Weights of a small mixture-of-experts language model, trained from scratch on English Wikipedia.
Size: 9 layers, width 256, vocabulary 8192, 38.3M parameters.
Training: a variant of SOAP for the experts, 325M tokens, 4716 steps.
Below are experts of layer 6 (counted from 0) of a mixture-of-experts language model. Rows are named up (a neuron's input weights, with its number) and show model dimensions 0-255. Each number is 50 + 15 x the weight over its row's rms, rounded and kept within 0 to 99.
Before each expert's rows: "mostly gets" lists some tokens that are sent to it at least half of the time. This comes from a sample of Wikipedia text that the model never trained on.

# expert 180
mostly gets: " about", " around", " approximately", " almost", " among", " nearly"
up0:64 71 35 55 48 34 72 52 59 59 30 70 69 42 72 69 42 38 57 47 47 45 61 44 73 58 52 47 33 45 37 41 32 30 57 46 61 55 30 31 33 49 60 52 46 60 33 30 45 48 63 22 44 89 46 64 41 39 18 31 40 60 52 53 75 24 70 43 68 31 48 35 20 43 48 50 57 51 56 78 57 52 62 59 35 67 60 62 33 40 61 61 49 25 31 51 57 46 61 35 65 74 24 61 53 57 57 64 55 34 34 45 51 41 64 54 41 67 47 25 63 31 48 70 47 66 31 40 21 47 69 19 49 51 81 69 49 46 42 48 66 62 58 39 40 53 32 70 64 92 52 42 61 48 54 71 23 51 51 63 57 63 22 16 51 31 37 17 73 44 36 40 77 70 68 22 29 51 65 51 41 40 21 69 39 70 26 58 76 33 50 52 80 48 41 32 67 58 36 30 63 47 61 64 38 56 47 57 55 37 15 65 65 50 60 67 35 52 25 54 58 07 69 49 65 67 43 44 49 65 77 43 43 41 51 52 53 51 49 39 49 49 41 60 46 45 70 70 71 55 43 56 64 57 51 42

# expert 159
mostly gets: " ENG", " ESP", " RUS", " medalist", " GBR", " FRA"
up0:32 28 43 43 36 55 84 61 62 61 58 39 44 37 69 32 57 34 18 64 32 36 49 69 45 50 62 34 30 60 53 58 51 39 58 55 49 29 62 52 52 73 67 28 30 41 40 59 53 49 71 80 68 47 46 73 75 56 41 47 45 32 49 30 48 72 55 26 38 58 43 74 31 59 53 45 46 28 60 47 60 50 72 73 56 54 42 54 65 40 51 07 56 43 54 59 63 61 66 28 41 16 51 49 53 72 36 70 39 62 39 57 61 48 71 53 59 18 62 47 23 71 52 15 55 61 52 47 52 69 36 33 35 50 46 31 37 46 55 59 35 61 32 63 50 42 19 86 62 45 46 49 61 50 57 39 56 29 66 56 66 52 26 35 54 68 82 71 41 41 35 63 57 53 35 59 61 43 61 65 43 65 72 35 43 64 50 45 80 39 36 49 53 38 62 58 39 68 51 28 55 56 44 25 25 78 32 43 55 45 55 41 54 63 59 40 49 31 71 49 83 44 54 40 46 68 49 73 57 45 50 86 20 64 38 42 51 53 53 65 43 25 56 58 86 27 70 27 65 44 46 68 51 86 57 64

# expert 93
mostly gets: " way", " day", " make", " advance", " reasons", " least"
up0:33 42 44 55 63 24 51 63 27 32 68 64 53 59 29 54 41 51 72 28 70 66 62 68 44 39 33 40 39 27 58 52 57 70 65 38 27 49 33 32 50 57 27 71 68 61 51 54 61 72 43 64 31 39 32 27 41 59 51 72 38 57 37 56 63 37 71 56 61 35 27 35 46 38 38 84 43 46 52 42 46 41 35 29 67 42 52 46 47 28 56 66 80 59 48 33 46 17 55 42 19 44 40 39 23 64 82 42 32 61 51 38 26 78 41 23 43 53 80 60 71 50 49 42 50 46 58 45 52 56 56 19 54 76 55 24 27 75 51 58 61 36 42 40 38 28 51 47 76 56 33 76 38 54 34 54 60 38 36 29 72 40 66 50 65 57 65 34 29 39 32 59 38 65 55 05 51 56 58 42 63 49 71 48 49 39 71 86 50 38 58 48 50 51 61 25 52 25 53 63 55 49 42 82 48 44 50 66 66 46 82 49 52 55 32 38 50 62 48 50 60 43 38 54 38 38 50 42 72 66 68 30 53 73 51 47 37 32 76 53 53 73 88 57 64 60 76 49 73 57 39 63 61 61 42 47

# expert 70
mostly gets: " Representatives", " Democrats", " States", " Navy", "oria", " Republic"
up0:13 50 46 43 43 66 78 49 48 51 60 38 60 34 44 53 63 32 27 72 33 39 57 66 44 39 46 24 46 43 76 57 60 42 46 70 54 33 49 56 54 50 50 62 96 49 19 52 44 28 63 43 49 36 53 57 53 67 56 65 78 48 50 43 59 75 68 64 29 53 41 63 07 62 45 67 28 68 31 65 49 46 75 77 45 58 64 35 59 56 47 48 40 43 32 39 49 74 46 33 47 65 47 45 43 65 36 60 63 72 45 50 44 57 57 47 62 51 27 13 29 57 49 49 41 28 59 59 52 73 31 57 37 34 53 27 78 44 68 61 58 55 49 31 45 42 50 47 45 78 41 55 50 49 54 72 22 43 45 39 58 36 56 34 83 56 35 31 43 64 30 45 36 94 63 40 14 29 33 58 68 63 51 27 78 56 42 54 54 19 54 65 26 46 33 92 53 75 50 37 57 61 48 72 64 48 49 63 27 55 64 67 36 50 58 71 25 45 36 58 66 53 43 28 51 32 54 40 30 50 59 55 51 51 68 27 65 69 40 41 57 42 24 26 51 55 54 55 70 58 29 76 50 55 48 49

# expert 153
mostly gets: " France", " USA", " Australia", " London", " China", " England"
up0:21 56 51 31 66 58 51 55 64 44 41 53 62 53 44 51 58 68 47 66 56 27 64 66 66 64 66 33 54 53 64 40 36 33 69 57 34 58 45 61 60 62 54 42 39 40 51 52 61 31 51 69 82 59 42 62 57 41 47 52 71 53 41 56 37 83 80 61 37 81 39 58 59 69 70 42 51 56 56 46 30 51 42 62 34 35 54 47 63 39 35 22 50 63 39 65 53 75 40 63 52 56 72 56 40 34 52 63 55 66 58 47 52 58 54 63 54 56 30 20 34 53 63 73 68 32 72 49 69 45 37 23 28 29 20 69 48 11 86 71 57 44 68 47 57 29 53 46 33 38 57 64 13 36 19 63 60 68 50 59 32 55 50 58 36 49 58 73 52 53 39 22 70 49 36 43 59 40 80 52 92 63 76 58 59 70 60 47 39 62 57 65 31 58 54 41 49 72 39 50 60 41 61 54 32 69 29 58 38 51 63 55 42 59 83 65 46 58 62 55 49 54 60 17 36 43 33 49 52 64 43 43 90 36 43 38 54 38 24 61 29 13 72 70 43 18 53 45 62 67 70 43 67 39 44 58

# expert 44
mostly gets: " but", " although", " though", " where", "\n\n", "."
up1:41 69 47 56 59 48 66 76 41 54 52 55 27 78 75 46 54 24 36 63 56 51 59 50 74 39 40 41 14 42 75 57 58 49 55 91 60 73 49 45 48 37 58 46 59 70 53 69 62 37 47 48 54 66 61 75 35 34 60 51 38 78 63 33 54 63 51 65 75 51 74 55 53 49 43 70 54 45 62 51 80 81 69 78 44 36 60 54 32 80 39 44 48 30 25 50 33 32 48 27 39 58 21 16 41 55 31 25 34 53 37 39 44 51 46 48 78 57 41 45 62 62 56 83 45 26 35 16 68 54 65 56 37 37 49 59 29 50 64 54 46 51 62 51 39 69 44 33 48 27 31 66 41 43 18 48 51 64 52 36 54 50 58 62 39 37 62 28 54 76 47 50 18 48 33 44 52 75 54 45 52 41 63 64 37 54 23 67 34 37 60 67 34 66 47 18 33 79 49 40 60 67 45 34 72 42 37 71 48 27 49 42 52 31 52 72 52 80 70 40 57 53 41 50 63 50 44 56 42 51 19 40 65 57 77 68 56 59 30 33 55 64 53 64 74 45 57 70 58 44 60 48 74 33 63 38